Weights of a small mixture-of-experts language model, trained from scratch on English Wikipedia.
Size: 9 layers, vocabulary 16384.
Training: a variant of Adam for the experts, 237M tokens, 7227 steps.
Below are experts of layer 4 (counted from 0) of a mixture-of-experts language model. Rows are named router (the router's row for the expert), gate (a neuron's input weights, with its number), up (a neuron's input weights, with its number), down (a neuron's output weights, with its number) and show model dimensions 0-95. Each number is 128 + 24 x the weight over its row's rms, rounded and kept within 0 to 255.
After each expert's rows: "comes before" lists some tokens at least twice as common just after its tokens as in all text; "gets" lists some tokens that make up at least twice as much of what it gets as of all text. This comes from a sample of Wikipedia text that the model never trained on. Tokens count by the router's weight.

# expert 52
router [108 118  76 158 115 152 141 154 151  99 100 140 127 104 132 142  97 103 159 142 147 107 130 161 128 155  88 107  87  90 142 134 136 136 132 112 123 124 147 128 130 108 105  97 101 137  99 140 141  85  85  98 140 130 146 116 133 162 152 176 126 129 124 120 137 153 165 141 123  87 158 130  90 165 107 137 154  86 111 127 109 141 180 161 157 143  85 147 130 114 141 125 108  86 155 109]
gate0 [127 118 178 101 122 173 130 120 132 147 156 168 114 165 159 126 147  85 110 121 157  87 125 119 182 119 119 143 118 160 152 134 129 105 150 120 161 110 136 137  90 108  82 137 151 132  91 115  93 166 146 139 127 115 125 143 161 124  86 112 125 116 119 177 145  94 135 130 139 161 115 134 130 100 122 140 126 181 120 158  63 111 117 142 107 133 136 155 142 109  98 136 128 126 115 157]
up0 [166 137 106 123 126 140 154  77  79  90 132  99 163 110  99 129  95 150 102 135 104 172 109 156  93  97 159  94 119 103 136 145 109  88 159  87 119 102 142 142 132 112 128 103 144  78 116 129  87 118 146  92 118 101 129 149 117 130 140 109 157 125 133 164 112 144 145 150 146 153 145 124 155  78 119 133 114 143 115 150 125 135 154 116 126 113 159 172 151 117 118  89 152 122 149 118]
down0 [125 159 145 146 115 121 111 102 121 118 149 103 128 147 100 124  87 153 140  75 129 158 106 162 141 107 114  83 111 146 172 149 110 124 162 108 108  82 137 152 197 138 115 134 170 104 136 127 111 124 101 168 115  96 134 115  96 136 120 135 107 101 156 172 127 122 147 168 118 104  99 144  86 132 122 128 111 154 105 125 134 136 172 129  97  92 124 117 128 154  97 105 150 121 135 103]
comes before: " |", "–", ",", ")\n", "\n", ")"
gets: "0", "8", "2", "5", "4", "9"

# expert 2
router [130 133 139 140 162 103  89 144 129 150 101 139  99 145  97  94 101  93 102  93 118  99 141 116 130 121 121 166 167 100 122 150 116 103 127 121 115 153 162 127 113  82  99  78 158 105 144 125 130 137  97 162 121 139 119 144 166 148 134 146 130 171  95 117 140 141 123 157  88 163 119 164  95 133 104 159 143 127 117  97 101 118 107 140 179 121 107  91 136 131 160 130 114 117  78 128]
gate0 [120 117 145 142  92 159 120 109 168 144 101 117 123 110  71 118  93 142 131 110 143 117 111 143 144 105 146 127 168 175  97 170  67 146 154 110 111 132 144 141 146 119 141  85 126 142 114 145 142 112 126 134  80 114  93 125 150 109 133 132 123 114 166 136 173 157 159 101 105 130 161 116 103 147 120 115 142  98 161 137 127 129 120 124 118 127 169  99 124 103 143 154  65 102 156 120]
up0 [121 116 158 140 162 117 157 113  62 144 131 112 128 145 136 154 144  82  94 103 151 123 156 123 114 137 123 129 110  93 146 121 181 112 119 147 167 134 121 129 145 133 112 164 163 104 142 102 145 111 115 134 107 134 168 155  98  80 114 121 162 137 112 129 115 104 109 137 162 154 120 113 156 137  83 171 108 168  94 169 139  81 126 116 116 137 120 174 112 132 129 153 151 151 122 137]
down0 [139 171 103 132 138 127 155 165 158 150 148 128 138 144 113 116 159  83 189 141 153  81 117 127 164 133 173 136 135 128 117 151 111  96  92 153 135 163 123 132 145 154 159 135 111 153 154 126 137 130 154  80  91 119 132 127 170 124 130 109 122 129  95  99 139 135 172 109 132  74 157 117 107 161 155 124 138 124  94 123 152 130  64 109 137 160 139 120 116 118 136 143 118 151 128 120]
comes before: " ", "|", " |\n", " |", "0", ";"
gets: " ", " |", " |\n", "0", ";", "1"

# expert 32
router [171  98 122 139 171 110 120 144 129  83 140 122  99 126 111 116  67 147 106 140  99 146 133 146 114 101 126 149 133 100 129 136 106  79 136 144 105 142 152 146 127  85 147  93 128 110 165 153 101 158 119  87 111 120  79 126 154 118 106 130 114 163 134 152 111 147 149 142 115 183 126 182 127 127 129 138 170 112 106 152 138 104  85 122 149 136 126 117 145 134 155  84 140 109 106 140]
gate0 [171 136  90 178 168  97 119 171 107 124 160 133  92 111 138 165 123 114 125 150 118  95 110 180 158 106 100 140 119 140 171 102 136 113 115 153 101 139 115 166 120 112 138 114 136 101 135 166 112 139 116 171 123  92 115 174 133 164 168 127 126 138 116 133 128 118 130 128 142 173 124 155 133 116 128 158 168 126 129 119 105 113 133 125  97 163  92 128 118 114  80 146  96 151 130 143]
up0 [ 54  62 101 143 154 159 100 144 128 125 124 175 134 155 132 131 131  82 135 149 146 107 120 109 127 148 122 147 147 140 113 143  88 112 142 177 134 153 128 146 103 137 126 124  77 160 148 123 160 128 125 122 152 129 169 187 134  99 131 146 128 109  94 150 138 113 132 169 165 131 129 115 130 122 112 113 142  95 139 122 119 147 108 126 159  82 132 119 130 122 111 126 101 129  77 133]
down0 [178 131 104 176 138 103 142 128 100 152 125 126  87 119 155 131 135 117 106  65  84 118 131 152 161 109 156  94 142 141 155 145 127 144 146 106 154 110 140 153 148 137 126  88  96 120 137 120 113 130 143 103  69 124 102 102 153 141 132 131 118 100 116 108 134 136 113 119 168 159 102 107 165 139 105 153 132 142 114 157 118 117 127 135 154 124  92 122  94 133 122 167 114 107  97 193]
comes before: " |", "0", " ", "1", " |\n", "2"
gets: " ", " |", "0", ";", "1", "2"

# expert 19
router [180 120 138 123 104 103 102  95 146 106 123 143 131 144 146 123 137 164 143 166 172 128  82 132  91 110 102 154 110 117 118 170 127  98 110 115 111 119 122 179 124 137  83 101 144  84 126 140 103 133 102 108 131  99 148  88 125 118 114 125 156 109 162 129 181 159 108 172 118 113 138 139 158 115  95 134 160 145 123 130 125 138 178 139 129 132 125 151 160 121  99 108 123 114 179 136]
gate2 [144 103 140  83 106 139  94 126 136 143 155 142  91 163 123 115 125 147 128 117  73 152 182 106 113 108 169 140 110 129 153 154 118  99 145 108 116  86 129 185 107 135 161 114 144  98 121 143 138 106 105  96 153  64 115 121 147 114  93 148 137 143 110 118 121 109 161 138 137  89  93 173 171 113 153 131 146 143 116  89 133 127 105 115 126 115 145 141 164 111 126 124 124 144 129 143]
up2 [127 133 133 138 151  96 169 152  98 119 124  91 169 105 126 162 125 111 108 161 104 119 132 127 144 150 141  83 161 128 153  99 166 120  80 116 157  94 123 100 151 124  93 150 106 137  76 144 153 166 144 123 124 193 113 150 102 116 131 134 129 128 162 139 128 152 146 149 107 157 135 158 182  95  95 135 141 110 155 136 136 102 126 163 128 129 111 113 104 151 124 122 151 122  90 136]
down2 [130  80 112 128 149 130  87 153  99 135 172 104  93 178 126 145 140 137 193 129 163 134 110 166 167  80 107 162 117 121 123 145 115 117 172 137 147 165 107 148 190 166 125 127  99 121 106 127 162 153 160 143 150 115 111 132  94 107 121 137 143 134 151 137 144 130  84 120 139 124 138  98 125 123 132 111 161 113 135 104  97 126 141 120 139 157 116 154 168 118 131 122 111 137 127 142]
comes before: " |", "%", " |\n", "′", ")", "."
gets: "%", "6", "000", "0", "5", "8"

# expert 22
router [109 119 120 162 117 143 100 105 116 156  92 111 159 153 167 130 143 135 122 144 108 113  84  97 179  75 150 132 137 137 177  81 119 131 165 151 109 137  97 158 110 112 133 159 101  97 101 154 155 132 115 158 165 101 115 109  99 150 159 133 129 126 122 170 108 134 137 105  94  83 121 127 138 139 116 141 149 130 144 160 157 150 148 133 144 143 128  98 123 155 140  99 118 110  80 117]
gate2 [153 183 134 154 158  82 143 128 101 155 130 139 127 143 123 121 141 151 133 100 135 123  98 149 155 104 115 108 135 123 139 115 123 115 119 157  90  63 120 153 128 121 161 148 137 127  98 105  92 185 137 110 109 173 104 140 118 140 128  81 133 151 163 181 171 121 116 134 135 123 120 153 117 132 125 111 140 139 121 133 121 119  98 129 140  75 163 106 106 133 156 175 113 132  83 134]
up2 [121 160 115  78 136 140 130 163 139 150 132 140 125 144 149 124 125  92 193 106 143 159 120 126 145 127 114 123 117 108 157 131 108 158 105  93 120 106 122 146 129 173 114 141 112 112  95 129 124 122 106 163  81 162 145 128 120 123 116  95 140 165 126  95 145 151 174 132 135 163 108  98 134 120 109  98 159 141 125 115 141  78 148 118 105 151  87 158 139 175 103  73 111 141 153 139]
down2 [125 105 139 153 128  66 136 111 150 110 120 143 122 144  98  82 140 187 166 128  54 117 164 159 130 122 151 152 139 103 126 128 116 139 152 121 134 124 126 114 134 117 177 123 150 137 112 149 141 139 115 144 134 139  93 152 126 118  96 132 124 135 174 113 105 139 151  94 107 110 153 139 128  92 100 145 130 122 137  64 131 129 125 145 116  67 134 139 147 164 132 128 177 111 142 115]
comes before: "-", "|", "==", "===", "The", "In"
gets: "\n", ".\n\n", ")\n", "\n\n", "==\n", ".\n"

# expert 36
router [134 138 147 137  77 107 119 120 103 111 110 128 144 165 120  77 131 111 152 111 138 123 118 135 136 121 113 121 118 140 137 143 126 162 122 142 144 170 126 128 164 143 149 179 132 122 136 123  98 113 178 122  84  89 124 117 134 164 113 136 144 131 162 103 185 120 118 163 116 154  64 128 112 148 175 160 112 139  94  82 139 118 180 115 120 145 157 128 113 103  97 114 110 111 111 142]
gate0 [123 113 156 153 113 140 141 136 128 168 109 140 147  96 139 109  87 113 145 163  87 116 102 122 103 126 150 136 113  53 139 121 145 100 106 155 135 128 164  93 123 134 113 152 108 156 127 134 119 107 121 101 139 100 159 143  88 168 148 148  93 101 130 137 126 116 173 103  95 121  96 151  86  81 110 152 130 143 128 126 157 125 144 114 166 108 150 100  93  93 109  97 122 117 108 141]
up0 [145 146 115  84 155 104 119 125 105 119 117 115 100  87 139 137 102 156  98 145 134 118 138 125 173 131  99  72 155 129  94 142  89 120 158 139  96 116 138 116 115 140  87 155 131  82  80 105 106 150 110 125 119 144  84 108 130 116 114  80 132 162 114  95 131  92 142 129 111 141 131 125 172 189 170 108 111 130 130 148 118 119 129 144  84 152 118 123 110 138 108 122 135  98 145 141]
down0 [110 144 158  99 139 102 125 113 104  81 123  98 136 101  92 101 161 148 108 104 154 179 181 120 145  87 137 105 136 148 126  96 140 134  91 158 137 125 152 138 133 130 157 147 121 154 162 115 174  93 106 147 106 117 134 139 104 118 141  75 101 156 122 145 151 146 155 121  89 136 123 113 123 102 131 136 103 109 100 137 175 133 173 129 112 156 103 142 110 104 123 136 138 152 110 167]
comes before: " of", ",", " and", " were", ".", " in"
gets: "s", "ers", "es", "ions", "ations", "ings"

# expert 54
router [105 145 106 148 160 122 151 162 119 116  91 122 109 108 107 145 122 107 109  97  97 114 140 127 116 151 134  72 134 155 160  95 130 112 134 116  84 112  96 140 149 103 164  92 136 129 170 134  91 142 131 135 149 140 139 126 145 133 143 172 136 187 147 142  94 141 143 149 145 143 145 117 156 159 160  88 157 143  86 100 137 145 118 133 163 100  95 157 108 151 123 102 111 107 152  92]
gate0 [143 110 135  82 171 105 126 131 116 139 135 104 109 150 117 117 149 115 121  85 106 188 136 112 108 112 137 113 109 118 151 132 164 135 115 151 155 108 132 124 118 118 128  97 154 115 132 175 110 112 108 167 159 111 136 153 145 171 128 141  85 127 116 117 172 125 128 148 164 172 142 147 120 122  50 135 148 136 136 114  96 133 145 100 140 170  86 125 125 107 133 165 102 103 132 160]
up0 [153 103 141 126 120  95 116  96 115 118 105  88 111 133 113 104 110 126 103 110 119 156 162 118  98  97 105 130 123  97 131 137 162  99 106 132 133 104 108 130 136 127 126  98 158 127 181 162  84 127 125 159 132 129 151 185 169 101 114 166 118 141 118 122 176 136 142 153 153 172 134 145 146 131  84 136 184 108 123 110 134 108 100 120 160 145 107 113 105 110 110 162  88 119  96 144]
down0 [136 105 117 154 149 135  95  87 116 120 117 109 103 126 120 118  85 147 144 157 103 126 148 181 135  87 154 137  94 111  89  87  91 103  94  79 114 140 162 116  86 159 119 137 117 151 163 112  96 141 163 127 123 141 110 101 144  89  81  89 124 109 134 133 120 117 134 144 101 145 125 107 116 119 143 136 146 147 104 101 148 118 128  92 120 137 121 158 155 125 167 124 106 123 143  76]
comes before: " |", "1", "|", "3", " |\n", "2"
gets: " ", " |", ":", " –", " |\n", " -"

# expert 28
router [113 146 138  97 120 114 123 122 117 185 140 148 133  98 104 118 115  87 126 135 109 105  95 101  90 138 165 125 114 145 142 177 145 138  99 157 116 109 108 136 149 165 117 175 152 121  96 110 100 121 178 114 114  94 148 123 132 136 168 114 120 105 136 186 131  86  88 169 142 123 133 146 112 153 123 130 118 140  99 102 142 105 152 127 160 132 176  75 121 119 137 132 149 110 134 137]
gate0 [130 107 130 140 160 114  93 142 111 158 116 127  82 113 159 109 134 123 122 145 132 141 133 124 122 149 149  96 138  96 127  96 139 141 140 216 142 153 126 127  84 113 132 109 121 140 115 135 138 129 117 119  93 145 136 108 100 137 143  80  80 136 161 163 159 109 129 137  99 141 109 177 151 130 182 113 162 125 108 129 144 117 154 132 102  97 118 147 124  73 130 121 150 107 169 155]
up0 [140 107 101 121 139 134  67 147 128 134 101 118  83 108 125 140 172 191 120 122 116 171 104 132 139 170 123 138 164 109 119 131 156 140 117 141 138 145 125 136 129 103 150 115 129 136 134 114 145 106 107 114 144 185 149 106 105 100 134 102 107 196 121 131 131 121  84 140 161 150 145 157 152 140 171  68 134 143 140 143 140 113 132 118 141 110 120 163 155 132 126 128 154 174 136 119]
down0 [ 79  92 162 136 140 163 154 133 123  97 109 149 118 134 136 141 124 106 131 183 166 123 193 124 173 112 133 124 115 110  97  99 116 126 130 158 153 112 125 136 163 152 134 155 144  99  97  96 129 171 101 151 127 106 132 108 137 100 144 119 152  91  99 103 114 167 122 149  90 117 133 130 115 131 130 113 105 120 132 156 112 123 106 115 125 153 152 107 142 120  97 180 130 109 109  71]
comes before: " was", " is", " had", " has", " also", " were"
gets: " he", " and", " He", " it", " It", " who"